Below are experts of layer 7 (counted from 0) of a mixture-of-experts language model. Rows are named router (the router's row for the expert), up (a neuron's input weights, with its number) and show model dimensions 0-95. Each number is 500 + 25 x the weight over its row's rms, rounded and kept within 0 to 999. Numbers have three digits each.
After each expert's rows: a language model's description of what the expert responds to. This comes from a sample of Wikipedia text that the model never trained on.

# expert 9
router:531452492533499485484506452500503472524500518493497464523466510479522490447514518490512493525513514557440528490478453533472502524525479499473541474502502490496518498509480479507501525534521533466541470518503533492501501524535500484458500480523485478508537523487481498540503565514463494496
up10:521513515492500500488530525509533512503542496486485477516509536534486489494559523532534530488474512454500480486502536510537486541536469496482473501487480469525468562522494504509495514525510470542510525532514526531498525513539514516455501488501484498454460549497494534468512510541497528480
up11:499504473521571513481499476488472477503474507493519486487489504527492523517559509557494489540462536517484511500477543531516476503497455490476518469507509498517493540526464510468537496500473498473484526476572552482513514495517489508492481458524510474471495486536505498503542526486479508500
up12:535523536493500512465500528481514499481511480554481519469503497505518505526487498468528472540491531501530516461472506529498487482498515499483530504537502530515518499544474495504510476509470496523549509443514479436518500494507525481483523470473468497510450451479439526476499528505459513512
up13:504460489517489491455519471524514493561562472473523530531500515481504522478504503518504502516527525480453481504491505501539521554523512511482524513499523495502513516523503523483496537527527516488451487529498466472478491472506495522535527500513486535522531438477520499476477475501477524559
up14:524493510473522500481499546484530480500512497472499519500495489542531499487532547518506547522511532545517501531524511554496506542470486467494530509467555476470486510555480540545508484520508528518479509545507535473530493512474511480519515505543490504525488482512518470519485550487486488485
up15:482529502488493501516544484479486471531519507480514467483503504478553501561502479507537456502487548525538496522544487488484488493486480533484494510515512471508533500483519490517518506482547473511514521528482534460526500467567540508462509514473502509516463481540497487492514503530457512539
up16:565470505519510547507482467527542512470487503505492521467482529490496472489526517473503499486463519504538502498464520548507471576497500536473495511492498450516464535501528530469515497494509520508525493506519521534520537497500520526496516473482479524508461488483534477517544523530486485476
up17:526523495517514477510508551487527510522516476486557491500513561458525518524481461497532483525489511498539508492451496518504499482515476485495522482559497525482531516503525464523497484532512533519523536473490511461453518535490467511497477563487502500517513474514514509487521517517546527473
up18:496519535466487486495521503462495492429503506473534522477525482551529488489518534548532489475535494514495524517520504543484516544505496508494500485506449528514479468493460506473498486539511474474575487538500474476468477509481497466488530521518490486513494512483488521486501495510489555488
up19:495476476482506526530528469478501466513510530513532516525492500509532517483498483547508474515504476498487520548491495566479486480526528522509488483507512489524522503497467555537527558494530543531497509517497492540522489477532511470523482522500494500536490505475520512524507581479464526511
up20:509512476532501499529544531463535508523523495487523547546517499499507509515525501467509494510520489497509518517489516476507477489500505464486511493529473503511482553480526542487508537546525534426542495506505518528489500533511519487478492513501516498553526476499548527498510545553461520497
up21:485480506535539498495523518493481485519546484504478500534452498534500490481552513500534465484497492467536528515451460494498486550502443498517529533518497497553482504552504495451490474510525447517549493518499485524525519493512501514489509475489474492514494503466514477524550507504514510508
up22:484520477522499534484544485474484530518499490521495554492502507496521500514499531540517510495491525484469538499466502457539527470477519523497544451529484510504518500519435494535545482523475518498543521499497525512470468497497489465478566514520549490485504495488501508483525475520491497547
up23:462500520461502500526485458517523506526515494517512506498515456489529487479539487508506574511490495478527508435534471533491480508505530541485534482532470491502505496536493508502476523519466520497512464504494519487549515506539521470527535515515461492515470512523510492440479474514539476502
up24:478512496513494557507456472522452503534534502499510507500498478501503459525526529471496442497523516522521510505500496474468463521522524481480518503461470485518483498534480501474535520504525506505530545461454517486497532520492541467497524475502524548518504494506527440491469540485510521517
up25:495532538504507498452494506502505488464490493502501492504534488513522476491459466508522533514492498529529578526539501496505476509511491463495539470490539561509550511480504462456457502474542533500539465463523476464509492524472524524493494552495493508487507520501502489475512493485485504504
up26:530535491516490531503487513472474521492467506507458474508527524544492527534529547526513514525525469498500484446446486515535477523517494532470491528503502474471497505553466458485506486494473494517492493490469508492514423489518483477481491494500470565468486523497520484530482495495509490489
up27:491510520488489516499558481480480496499508474544501507502481508495564530472511484536499499495523529495477543523467485583499535524485553478482530480484508543472514529479534471486539503534513516519505485454514498495467516498519488535496539492504485507503522460506494507522522527529528516472
up28:441517554523507517503500475540444471475500519520497509482511517515472512488506494556476470517517483491512498479510540539464512516514476501457510502469536513485504504527460485473535552490520493533495519492507531512473550477513504465491542474527547497501511506515477484471498504512490467542
up29:519496519534509521513502513492536499504519511493518519505500484492455482452539528509521490555538555544506531469556504505485512522510511493534533471511496477526544518518509488517512537519464512509528487508530544501516514489558516483456492470527506476530499479500502530549521537522512526510
up30:522499562477456507475515487492542486482535502517537499507527505515517528511479546501528497496493504525528520434496507504501516520561487544562495503518486487495543475509487467489511477526511535489503513523451515479492501507548481525512525521499543524498447490508497509513518509525520539488
up31:543514473503518508466510493438503502530503523505499521491549460495502522514562517484528522481514506544519496520494507494487535482560482479452534547522542523505553473521501523534509512520477518478487494489524509514448493506512476508506484520530495526537486493520536497539512515479485501473
Function words that open noun phrases after prepositions, such as the, a, his, their, its, and the conjunction and.

# expert 15
router:499519540495550483458527513573516540537506496503475488518493474499513493521530497506508502543457497535497517524495454516510483476493468494549501531500512483484516494464514518471497516508521475491473492463520526488483474538501491508520462499509480443469508518518541537479454491487467470480
up0:513497497527512489464491506502506479449510515578466516491505511525508481520471502470561468496489503508515507512490487537461513465490473487483486491489469485498557509501507498424492498464480496471484472464509527479495513553545496500504551475497495508512476456481489499462494513491499540501
up1:510523532492525515507504440562532517521517523510452502494496497526506512428558511541482485488507483529456462498515478520540498489523486505519531494497510467505519470503486491523522480505487513497473454477516542457498471498499534508524480468520482488462456522501482485503527493474525485489
up2:520469547547500505507507498469502508488507539506481498483514518523499527468495503492464478487446500489507492491554505507460484493503481510526593481521464495514503527505484502485514506503476470542536505484531496487504533524518523552535544503476480542489497530559517496489486492503513527470
up3:518518472508515498508492534516526540492515494525452502544488516478491464525514544521517528576569473466482478518521517519521460526502536532499515515483490513533530486518494533492542510522513495504517486484543507451497529506506519491490500520503510502494550476497537520484524497498466543501
up4:513534527487513478485487502504472508477521511510554519509541520478538495516476494520506445467496517543552481507504495538538482527560488544476502553551518511496507459508489517475468523490508509530542503497528483484479542512483479549506474485519497511520506531523537489497529506489518512495
up5:501499517518472499475506528531483547513532533522476502504471505531463520519494527490554525515512505517466500507438506470507488504460420510497498519509497486498505479498542489494496494474480507468532549533474531484549521511512539487517504474514458504484513479513525531458493508536528468504
up6:481489476484525517524511495552471522487491503492492469495498499522492530540502539499511479460466499500455504516479488495518486519501410521514516475487544506489534444538536512458521470478535483508514547488535503468504452508524497514516506494461499480477540503498507509506512499513472466470
up7:496542503483526547495516511542515510507522510541499507532495476514479482510485520550551521497472507509462530513499500535509481530515517511512493544584547507494527519489510496521542488514538490532560486504492495504481513535502526533522500523491481487465487519527520456504520499479464513524
up8:493521537456534531498520523515488537486518533461502493493525502488555485512519484530468489503485540549513527498525513527461528526486521507504514466546527481509496467481476498468461486497541511513493492490552507490501497486496512533490483450523514428529530506493492497541478484540511518503
up9:483526514489489417493496476521476493492473509475495529511558522534491532492492486547500517508513476473530479520517495513513502471484487488556511500491481505522496528493497521541536483461455553495489527473501562508556479512499505512509508500480515516487518505542510488527524493522546492467
up10:499509530476562504424498494494511486536514484484480546497507491497537489504542489496493511475477526539501512548509506521515537510532513502503541504504483484477538537553519518536516554514520496564529471512525507534498510541475519489495501502485526509524508470493525488511518483483538506493
up11:525538512490502517484479492519527477498453460529482480481544528519527513477564525542527506511507523491478493560459455536476478471527503477507480513528493468511495502465490500519474467525513518457526491458537507503527512489532537510494450469501503519503501512514521470481501515483485501466
up12:460517493520507510507523501521487481513445503516458491469491507530482518526480507507494462496501476567492521516454525533499502477548553488492493514497488515512541479531518507489521486541495491478517546536563512442492479490507518526488540453502509520471498512514507520470475483524510532493
up13:545485490497507533445525562498513517485520515485503516512513508548513505489509534508550474525508538478435453519466485532535485497539494519502541552483504539507538487486527483492479486498468503529477508501457513475488483519491497494502491456503497496521481519465511522484541518502497516537
up14:548543515542507536469501500521515505493529505482520486508508529503473519502489511507550542498497571525518527534493514509488495457494508536546515508490475531497488481512498542521517497480471513559539454495511524504484519506468460482535502499523488470496533479481508458544519525495487470504
up15:544477509530546495479518492480516481508542523532518505481475494502514531483544505500542476504541497498524502555534483506483486483494449529511473452550509493545496473468471493500488497517489533498480481462464550554504509511515513525476493472556489506530491497530467504507493489519489484497
up16:542516479470517479521495546502478534514479495505538506518542519533496504501506494548508489503533515538535511516500477514518493511500513510557508493511505519522535480497530509453537490464487512449491510487519461486514443527525506543523470542492485526479496472509502496446476456476542516498
up17:532501509529501561477483496538530528517505498537483470481517473510477504494494489531517492572514517539516470538521471506501527498502529513487488493518480462505498497508513508506499454525473465485507484501525488519485529491544547518511518448525489498476506478450539486524509541527550506461
up18:502559501489493465480528501476496521510495424486475508550467483496520499481497494548515503525475449484485521514512504524498474526479478519484524490502495512517514553438486519472500539556506486493516465489471453510501538482501523512503501510497508504489505502540471499466542539509514521534
up19:518506486485455495500514527512510507494481518553476562489543549513514492460528505536490570494461496498473496519521490526543479514539488537523533523494513477483546522500502496538508485517567503525513518500475542489474464504512485528519515491505521506496527473534500490478513503523523501520
up20:532523541448499520485496507541506494480530514514483525527536528561538529522515524496522506526491502527486494535513448539501508486506550540518511497540472502531490523513522512501548509509528535507514499487535561500528499520490506499548507509501499484506465514497503513477478517517520488562
up21:517488527459496507484554459549524518529501496483496478530493486522484486559516531512510506550483538474523529499516516521512478532513477503504524489526495486528533496505505471479503474488491465500504515525513553523532496526549518551490499505542508481486485532543528470515439508505529504506
Completing stems and suffixes of common nouns and verbs after an article or first letter, such as rebounds, group, band, death, formed.

# expert 20
router:479503439529527475512518503510477536514490505469509476547522478521528494474551540505511514480527463468528525529524552519524485493493507525550480479472486461521483456492495517525462497509488504474534493473474460462486521499488502503435493492502531466488494537505514512504529503494470495496
up10:504560512528510512487503547495472516492510537461533489546514536518545526542483526510525481510493468488528536509499508509517523513491475500520538506558512478514532484527528466481497510501453499526539439519480462512498528486504518534457515454476499503486490505505508489459526492492513507512
up11:521477524485532456463536471515537515468518517498477525499493484532508470520536503479511499495510525491491568514505454492503487505481452506474556507519478468540513501530473497453511528531492464535544510485483486482532512489505492520521499499500549484506499531502487501527526553468530503474
up12:515481495499469571497511515524560530488467490485513495519519488534501516489544570511518481556489453519551539515505507508510486527472506488542455499503505496549507483507518554513481525523506494516494495510502506483495496530470495472542491466529510483512490509482514512511532504490453511506
up13:486542495510508566511506550495527520545497498486474514524506518505523522488518544526503494494525461480528527514567544533514506549524516507514505478492518512512487524518474490480470531475509510465480481552488508535519511488527489463521515524519505468492493512489536535473529532468523489531
up14:520520530504493505515551538514527509541534529508482476546521517512554496471521504515499508500524515472433521498463513503549484522449496481523537513483488489527526488520522507514491513506529510483545478522509504516517525527494516534487524486515528501563506526522532512483497503523484513562
up15:524502468507520539516517479494511519495482479496516521478540489521565537499554510528480515476550542524498507500452514507513508491485514511520469475508503501520464533477430476514504511483482485517559506464557456532504500506445512501505489486521518472530520495495478504493523498482508488476
up16:515545498533473522497451556469490511472547485520514560494495489498466506504533496488475484498551522503505500509499507513485524445491520505515489506546438494501505497520512485460512512480501473493514510448522517473523469469486520522530554487511527517463550493488498515506541505499497517483
up17:499485510508500525462508552507502501522484529463539510539489467506528460479523520518506532548474502523472500492503496505511464516522489486541523515534571490507492545497522512520504515519473508484523520449528524505509494481557469482468472521470487518526501503530534498482500472478450491535
up18:569497518522472539541487521505531504489516510468546497513478525462474520493500453512531485518500474481508512516492494495518531499521514506489552525498495537530524509502489531491500553479540508525519540533514529447482479492470482505536481501507506508492469499515553560527501516530481499491
up19:524546549486509493517491493548475488497494510520507552490533504518509483526497500519548525494492456494515470521462526505489452471555496505509507507536481476533493486562516457508510493480518454463521493457514473446488527489495487513504501455510541523499509529511527514477471492505519505505
up20:509486482524526530493540500470510503560487528484466504504531527482543501517532557506521510491497530504517547527506497486519499507500516518480541483538473470534488478502496531528503542522489496507511499472499550536504494475527502510482560480513529475563513507504478485477511473483512464548
up21:516490481547459490530525484444456545488452541525499510519488483567491486500537497500488505505508513509484505557501495502517483476494480513550503549475484529508518509521502503524508473512457507525523510485529511492526511497519533493486485453507487516560491508542472545485477509507481509513
up22:552480453518468469494504526495565479510480486480521491507485481503458508483513533525470483487524463489507538513495530555489510549508520476541489446542509511511533498530525487505477488518487502482509480446547519481489494517516474515477516477479507510484496514532502534495516486528532547502
up23:516521481502499507531536463521496514543526491536489534478482494475520480487524505488535449448502484510523516483551503552517459516484492474508512450482473501483536472528477508508456471481496495503506522519504553479500510487509532509492536525488499465517505488544507502529491544510456553503
up24:493557478500520484541477502487485495503490532528490502566548504520455464483496506480485512540545492496555570492520510508511497522481505472513523484530479519524509479539521550524467529493497526513535533493522500497484530503504470514518485518489502506517530510513518539509529548497531509511
up25:478551508487477500461511498543434496542527493454494483546525513501510519469517485477500490493529493535488473558464516473475478484524507524558484495514469500487545479503488519515483486511497540527505516499511497525485534486493516471441476504501516491518477525518508516469503535482474538523
up26:496470518507518503474536516535555509528525521474515484494540496510525505472507520525503494505505481491497508525514502483525520511547525482500489429507515486505511507465471488519538494509486517531553490539521549522564520526478524510498513516526510522478498523540542462507469487481543454499
up27:506494501501475524511525512545493524538516541476515552491495497539490543496526491493493485543496490477499535543555522489538474508535504512525523506480505474510569499488505507537499510524528477494487480481520535490502527505517453487509500513487557506495537494487553478463511499540485542519
up28:529518505506523527500560494496492506482519495448499537484495503512523503467479515521499529494467472495507519527567453506490519491509515514484487483516534510497470528504477493503518499499522510497518539485520557506534499472564526499505515462493455521476511508519512506560520457472502444530
up29:514480458485489517519478481517466499532455516511464486493510488497506521522536558531533532506481492503487533517528487517513508485521481533490521473490470494509534478517472479524512528483467486533491502503500507516495512534474475485488488550523539501576476551512489493476532483477530560469
up30:520480471513513521521532483476484530501520481505483493547544495478482477503530517491545531481516474442517486487526492514508457508498486491487486502501520456493517519517492542470507524489537565461470497505532443521519517487528526532493513536542512526528486510498513475514482544496495538540
up31:498521448491511512478515476493464494483518457486493495541519476476512497453530517477478487492534525528505560463449496541526492494480502464469486483472489521470511485470464469508512475522522541466529496485523580495483500452500511509526516506484505500524481501539497494523528485486490523508
Middle or ending syllables inside common English words, such as ir in requires, im in sentiments, ar in headquarters, er and ing.

# expert 23
router:483483503481513511443517441482527507497479478564493504475488471498528484497444509499480523518507522525497479496464518515547491514480484539522500473528465516519485525482524482519536478490518554502557535481508508519509490540485468518537504519535491514484474513452464521501484520476480494483
up7:485516542504476535500481469469503519473519501518476500504488490516524530481497507529468512466531485512498485525516520533480516539478517541578496486550454490490507478514486497504506515490487531463530491527560514473511542508488494505529521524547471529504493508487490560495502499479527471454
up8:485530473479461464503500517515468489466516478509552494469534440516523471497494491533532487537514555491508479520490530518471540484491480523520512490487460469505505462501529484491527521517485498445486570492498472488488494475533505530481510509488505499489523514506520473442529519519484484510
up9:488466477533502523507501507500512470504504478462517518501452524534492493495504505471520486511494502529483532499488482499485451495537496508498466528530478513511528504485527513503524468563533482515503495463437511528458524507505451539522502458462483504488493420521489529502524465522479486490
up10:542484546520523520456503528459508508486492472532462481513518541528475517523493503523506502509480515539498461480478444484487477500518504497519481508498441504504489511512428506504509476499508472484523479481575502510507506517489542484506479482490486531510517480533488533464487482457462518516
up11:499497527487514493493521519498514525480512533498494490473557508518484505501497515504498505511547496500525526464547432484514517477528472535481478544483505538493524473528506485482518528510472526519520489480454513482512503500499456530508518472496501494502510484504489521539565466440544555513
up12:496550493458444502508541502544477510530504483473501457530484515481501481484490539517493451470489496503496481483494489525490510521507504470501540488493513504523467536555494543518504513485497504520499527476503529529527487575481508496482512539494473490475508545543480480489527541500536527512
up13:476490486504507538500538460568446539518492498473503535524497485503539530530497507487465545483529472475483480485491505525468495499529504451494490485479518527474561510467525518476484493516493497515484496496528562497500535537519505482517495530505485530527516546473501499496493538534486503490
up14:508520557481496499484496510499492514482479434489515490474520480533494529504468499514453510513495564509459545513480523540544477496450530489487508507555502467492487498513549502464512509502491495534515533458518507501513513483483528536489491488513521524476467520497504470495525484454534475514
up15:492499500520506501508502513467512480515474503464512504491491526488510522498460473492536504478503507526514481529535549535516514468475485471494505470506467486482543468529515512491482456466518436501557478490492503543486514472556470552459463491486454530501524490487532527474517473512500485490
up16:495514501494457517486515492513564540545510525521474492493514531484508531483497517477500495514504535538470476491506505479540490553502516500491523494501557463476568505516502512514522516526524499496554536546523504492535538541512512518519509490502495540545494510507514532500546514513474488490
up17:522500477545552491508525470494498487528502474543497482501501538506475563494494508560527531528519444453504539519515510546458500516546514483518494490469506486520505510567489510529509516535492485496510487504511505515482474501528538450507521530509483487496500479461524525496483499495506523498
up18:516548499470500500564472501473460547541498514498490501535516498492528532564467524483525504513508497548537475499508478477491530524492569470490489508476510480523500507534503511519515466475515504515470542499493520513506491484477500522467506512484527528498484446497484481505468517475536537506
up19:506460486514488559470505521502489492534531490479484489521479526485479508495498471464513494502517523489503492469454560544503510513559489491511501479453484478513499455503510519506479507527467500476520491498504492466501492467527502510438518540484499512488459482452526504503498452442472530506
up20:527518532523472420479520521464523502487535508508493496477504493503485499528505478511552511519473518503496498515478502539515513504470475493538485529549482531493499499531487526479531507548460468535486467495525485526450489513466517467504489509433497496483494496472526534504510506508526474540
up21:537529484464494470499558496480528496540487545530515543493543479525493515487481485533507514530528476490451531502502505473442498456531501492518507493490492500519523508498495501526513520531496537516487507510492497482512512508535512501480560511497522521484536443480498461494459486529534497545
up22:508528482537520484478500541510484497509521500526556499480494467493518472513488472476519491485495513499497550517456504524478515463483547487486501484509485564525525560488499491505509534500462487506498474502488508477475547493529506481523499478485517536531460465523467521521568473516507474525
up23:526501491490524545530456485478487509521500524533474508458556514520510437522488511504500490453514476468491513479516509528478519469494533491485520513520476514523551501531487494479518476464482525512485578536516515484497493485495508521515508536520529491474471464525512516525479505507458544495
up24:496491479534486531462468443476445504516518451505488487530510500539493495484505529498462529529490483494467507446518459495488529557498504495528531476485533504486450507479515466478486493499500522492553506470507534497483501475535502490499500496514535485470500457507454498483506454475485513513
up25:489532502517497502462518514505530471538507505553511465523502509481511511498501485551527450484529507488535519533446479529544493509563511502514502446507489509508553510507495503491540472496497485499528556467488510489496536517515513540507528531479492538489533511525522514485533523498508529520
up26:457509457487480526508495490450496499519481512512475541475496502492507532481479527517471454487483514534529523476503501469520516503426538489532518498514509515482558459522494519494493458523454518471495498502499464499535506495542503465478469480490487496529495519556474462503478515491499472517
up27:490484507525512491503538495420488482512486507502529508512497486458471521490494511546488495520543476462515491484511465531486538527565534527509530512460519486508500485512506541516520512517526480516522480466533464511437488520511525497505490518516501499579482491515514518471499508504505485477
up28:485529491483468496492516531554524490545477513546498533493517525500512521468503480471534460502483507521492543521502461510475431527491463474529487500501512499485504516537535546520498519517525529516496530486491487479494525494527510439486534494479476503532520476502435488519465518514508507492
Past-tense verb endings and following prepositions or auxiliaries, such as emigrated, considered, remained, and to, on, in, was.

# expert 8
router:506557498483504493564506513482461496485542502467489505478510495466530499528522463518462542518552464503508451488505496521480540495466474504490479504501470481516497481508527523493492481501522502497462472519500536496522543438511517486501491507526511504511476491472513459514454478465548517519
up10:499532492510555509512499495496515535471573472512532505502517479488523534517507533517506498512461493497491467484503437518459493531487488496498493486489458506521548434572538516494473518517487498527498471524529477480497532493536492495506502518506529476498502515529474494500508481475509500452
up11:498492516510514499469515470488488486530478447488518482538469487466488490505501446539516496522534473517510523507516524503495488510495507467512529497507523531520534509551530526485483526486518515532544521537499496458485496494551552503533493554471474504500514501537474485519488540500568501521
up12:494498512484479468513523550522519499461486511534518542523492512586524513464481480514501467511458489509483535523467501529483491501523502535555490479485475539518483503526537492562498465524502475472493515466497474476497512502468535544545492495496492496499522479518525513502502519486522506526
up13:530540567519540476498539490489492502520535500490500518511491476489540505481511478509510473512502522469526497495478473498504493520489500509524451487470453518530513509546500503527511511463527544547479482507498527528537527495517551510508498503518486490543475477489537529508523556495559488501
up14:476564482462498500499514523507486518479515492532522565490556502494483492499536449460520515499493509497563479495493471542486520529457449500544491481516524499487532535539473488492522469504488498507526476468501516496483496495509524503490496507533549505502476502513498477489508510446492506537
up15:534558571498539486523498486524495517500493544486480529506507497515535485498522539490479456502491507510469490529514458523500480539526500504496521526478531511530502542558523489505478488507539503543512497505535477472526493491551523532553510495510510521476480485504495533473512513499543508514
up16:522517473519475497532560529499467529490534488475523534495526482533479507524513502516469483455502467518518485516517496516486516511461503522474511506542496485480504504498476515519567479503530488480537495493538479506507535464474509525558457521528509503464484445494538501537515501516464502483
up17:473496520467503504492527490509518459499498469471530465486510505487468473464533487489504502505483508481508517474483498478472463494521436488473557466515539469491579500522513444496488536533497497486475459472519494507520511484495510475449485467500513443503482502503504478511503505537488472509
up18:547528518510515519505519541522537531462533485512533499504520470472518485500493506534481484503530510494522518530492533514535493489496533534521521465521520530509508495577538483545495497506535541521507494530528544532503462529522526507545510474511500480480489488534509480497524548508523517482
up19:464525509495482504448511525528458482504501498461448495498494467528481538507506492514524543488507518511464483513505436537473502474460542460536485531512483504535489541523511509503455487480472512499494522482513464533515489508483509484523475516492511478518536461551512495502480499485465511540
up20:534505479517506504463515490499493517499472459497498527487538472467507533494531489553522498561540443503508548482508523519525524504525525507529500498505504457514526473511452506509504467491494498497469481522468481466496523512502483496521526500522510487560481540502475445507503479554504519529
up21:502489487506498515513464491524435518507516501505515485482501531471459495499527518529447524490471533494518536515469532516510524516532550524476509521516467495518498511499518529458484499497483510509553515506531491540557452480494536503529475482529498517539460488500500509489456497550486526517
up22:493506498486519517563538536484473461525498508516508478477531512537515485478493463496486538481507475485498480477500517488502502482542512465486503524502531500514513493507515526461536473492513527545536581524517497516523497545514523508487480537502534489500466491463510492555545546504491509508
up23:519562509493534491484530445469516493508490510518505519498471503511510495530515511479515514517516508546480463468498494486444487511511415496512514451540517516520509462476549537569491503509512504499452486485520480481527514485466511460522489511486515519504486526485521483510516494491495508491
up24:495515489516486454495464515517486532505505509500520518479454468504520518486483537523518506497478511480515507482499478492475516515462460486493478453489480508506533505523496462490498476497492559495500486572508494457518440486500581472521474486470492542531488487463521452497493484498502518505
up25:500477497499541502521510492455546490472501491482489531494470485524521480515571517557540531506512526485481492447496454514477481552490508478518471525525532519478519492507516510517493504519526497483517550479529510526514539484473505464527512502544515504539460529526513528498492523514526502509
up26:541564490491497488513494532508508467494483477509520531511494479516512509518539507542540507495507496510506470531495525562528468474503502496549512525488507496494514528536534560505492474561541484477469496492480486514481501514526483488525500505503532495533475489489570509501488506543525536491
up27:479509508511529471529486530543505462493462490477480467471480501522533499558518532481498498463492477510469529458520468493503481475473502427474492485535521468479526427515460519504499516496467533509528457479500498502480526490495472504503494507465508514503495455493497524530506493486534494499
up28:460517518488496539533511519489511522511475449542508504521501497530489491557493502508467557473515470472507487504529561511572489493520513514551448511491497485469511499558514526476493486504494501535528488526494516480549482468492485509514510513481527493477493509476488513512503519538531496504
up29:510492488499489481477511507520500535477536509477486552482543525506510492516510562524552527510489545464507497494510497527490501545493508543509516497494521487527489505474521447489501523575495474494479510490513560543498495499542514481492504504502539511507522553472512515490551528499478515489
up30:515559515448498525528529486476508463520511493515522505509534546486519542509492499530460527541531486493483477494463484542536530521501531524524525475513495522513517482555513512510459493522498547494478474500528502488510498472543505516534502522472533538503490504477521489482509462537485528520
up31:559502503484559517508508494512471539475521508490478491531506497489498503535527524539514546481502457541484506535492523482522495505534520540466502508473503462541517527521453509496497526527532499538539474544471490537519520504515523506503460487501517487514493494488493496488513460538497561505
Capital letter or first syllable opening a proper name or word after a space, such as C in Campaner, M in Mrs, Pr in Princess.

# expert 4
router:489470487527487486494469504478512505495488527509504501500480480538492514471503508483557532457513550503512588518513501494514503518491536500513502478517565492476457497484469521500531509496470478474496524539512483559483495520480542482513490479540462502476478469478453489513503486495479495464
up7:509464485533449515511498462523533513510493494541518488479515500533487510479475526517540493503483465468542511514489493494504509526536489513520465513515527471500467508503468533526529515489504540474495489511562547496516524513518505503507544476515529531506490470509513514442522519482576496530
up8:484522496486475495525489477501523504543506496501554497531517449508497540460483487528495470447493485482510538482481506484510442491471476516553485480578501514469495506530489539512486455510514470515502498482487551542496498496521510514474483521485513519486485454467530500482487513512487519473
up9:492520471473507484547500515504501478507525476515526535531544515544498490516534500505513550504513533508566552489535512498498470516552505487481494501550543496505516515467547517520458485490475494508506495508527473516514477486493503539510498503517495463529494477464468530544510525517477544511
up10:494528496511517503481520518472504488506536497508487519508525520519521514493490547533502524468519503505497531538478531548507461486504413485534482479555552454514477544506506535494532505500503530496485526502467487479515475496499474500519516505482528454495523467454504538487497531535484508503
up11:519502483512480511508488492494482510502496457473524471494460498508499514486541482501496536503509538490492462488503488534510471518502521489515459473539515504489481509502446520522490441505477489493463476522520562501513516513525544480548513458526443513535511476472463450469503491468534521492
up12:494505476513484530507542459500490488492508498483534498476563470522503494530493493492526494489496490492488535498489485498472471518534528481487479529505535525497472528509493483553513441529485483486559509474510505531500488507478517456537516507518462519508548535533485457485522507480534481438
up13:478477511504495544483472514530495516495533517460507478495510476507516479438523497558525525491511491544508529552528473493481473504498520510545493512476491499458560486483469487508479480540526533482545502505543544495472506497476515513503500486498520533490514485528504512519497440481529505468
up14:549482510507503493502501487508481513487523441494546496505484480540475491501495412531517501511530498499490511487490464479515494457523514476467549446504519499473513522519481522504510520566473519483508489441511509495490506523503518509508526487498495513523473458555488504512507478531486533480
up15:499498509539498498502500518482483489521495499530507482521503464500524525527447489481497441488555507484541499490503560501521522490555520480507512452514543473493542505494487465476484529478504469520473464489519504533546500538495484455514535487485564526511482495492478503474513506479517478493
up16:504535509486491477519542491481555489485522521574482502525504542532501486537498497534511499472502556471533512548453541468512482501502527528531513494519501506484482498528515482526502515512490515511526529476532513499514568449453498513507485516479531490500485518537475513505503495502497515476
up17:495507499523473511496530525514548516493508512508520501510504503537500544434508490514481530519502490530530487495536504503506459516490511484544509516514542495525519523514513536529489467500527484510489490519521553502526521528478491477535542437512479532534491460536493488554527499500453541504
up18:480487482477484526514534474490497475505519479482543547515452522487527495557505546484495498463499480483492556509481558524563494545508529511493533487545499499491498512464495521529539493462511510503517508506501531506484484510472492517518550493504542483511493493509511478507547477539507496527
up19:509470500518498502468495523539494486515518538486491549518458473498522469448500460530504518471516502535552510511501536498513518465507479495503505492528535465513522518506482480497488474507453478498506515508552519542491456477512553510556470504485520510492522513494486478458509448502513523467
up20:515510512514522553524536456506538475508537449505475499548504496510521492536518509473509524507543539521542546493492481498521504519534485487503496507502516477477462528513490476493501479512545512460502533545510525538488523507519545512507498509531560505505498503545504470535506508509477492542
up21:490493547497533514516534551489478521514503470462471499535447514539497544513516462505546480510475483531486522527526485526546528519503472499468489505516495466505523507469491559527530488489497503525486495468497456556487481468546521504513510509498538510490473520479515517510509501500466521509
up22:496505529487492510541511490476456542475528466507494475463541482505549561575554497525492499480539504485478484478517506521503518495508505502472479489516480481520511491524516478502505499570504477530472537506501502519509497502496462446511492487486527512505528474452513533512521482486479518502
up23:475498495516494556511502507542524550532522468491522527485490538446464510493420498542527523494480444497487501483550454502478505510501521457497495490495517481485502500484485493495538490526497481478536484498493473509467446504475508515515529513524517541510505490498474471487535482511519518506
up24:491497502548507534502519522485499458499544516484540503526501514509478504475530538507512472518507528519504540497509469492487518506498506482586533439536484492498484482512524533511518484552495499496527493505494551505509520496507528509486523491488554452534527488489473531523495441513493496514
up25:555504516524483509526540547553553490507484545517535475530502536567519497514490510502522497487505480496520485542488506493570511505551450489487463501511501514492530527488503506468530490498533544517499509500526485535522514522539482473493492499473474522483529532490506505496499490505495493488
up26:523485531502519583510548508493537498508514507526515529499462498518490505517448499532528475497471533536530559492473519475541484458522507487471505474531546483497539502505542503539503501503499498512496490496499490509517517509512529497531486491517490522509520455455503478530481512474469521459
up27:525443486501509493500536548467454519522493518533454504502557548514506513511502530483493525511484511500497508513478515517495502523508535461499515466460521529530524545546514525489502535516503543565520472498523518516473505535552479495525505490505501496518483517536524502492482509507518531494
up28:494483516521492458496543478481475560489507513520481540514512528528461513531511488440515519514468540503490536511516508509496504486489508494483477473540476494535501500548487507507477491532524531547507455523528526507534513511524526540521494468507506507465460452534505499488501540529531518519
Final pieces of country, place and institution names in tables and lists, such as ium in Belgium, States, University, plus closing parentheses.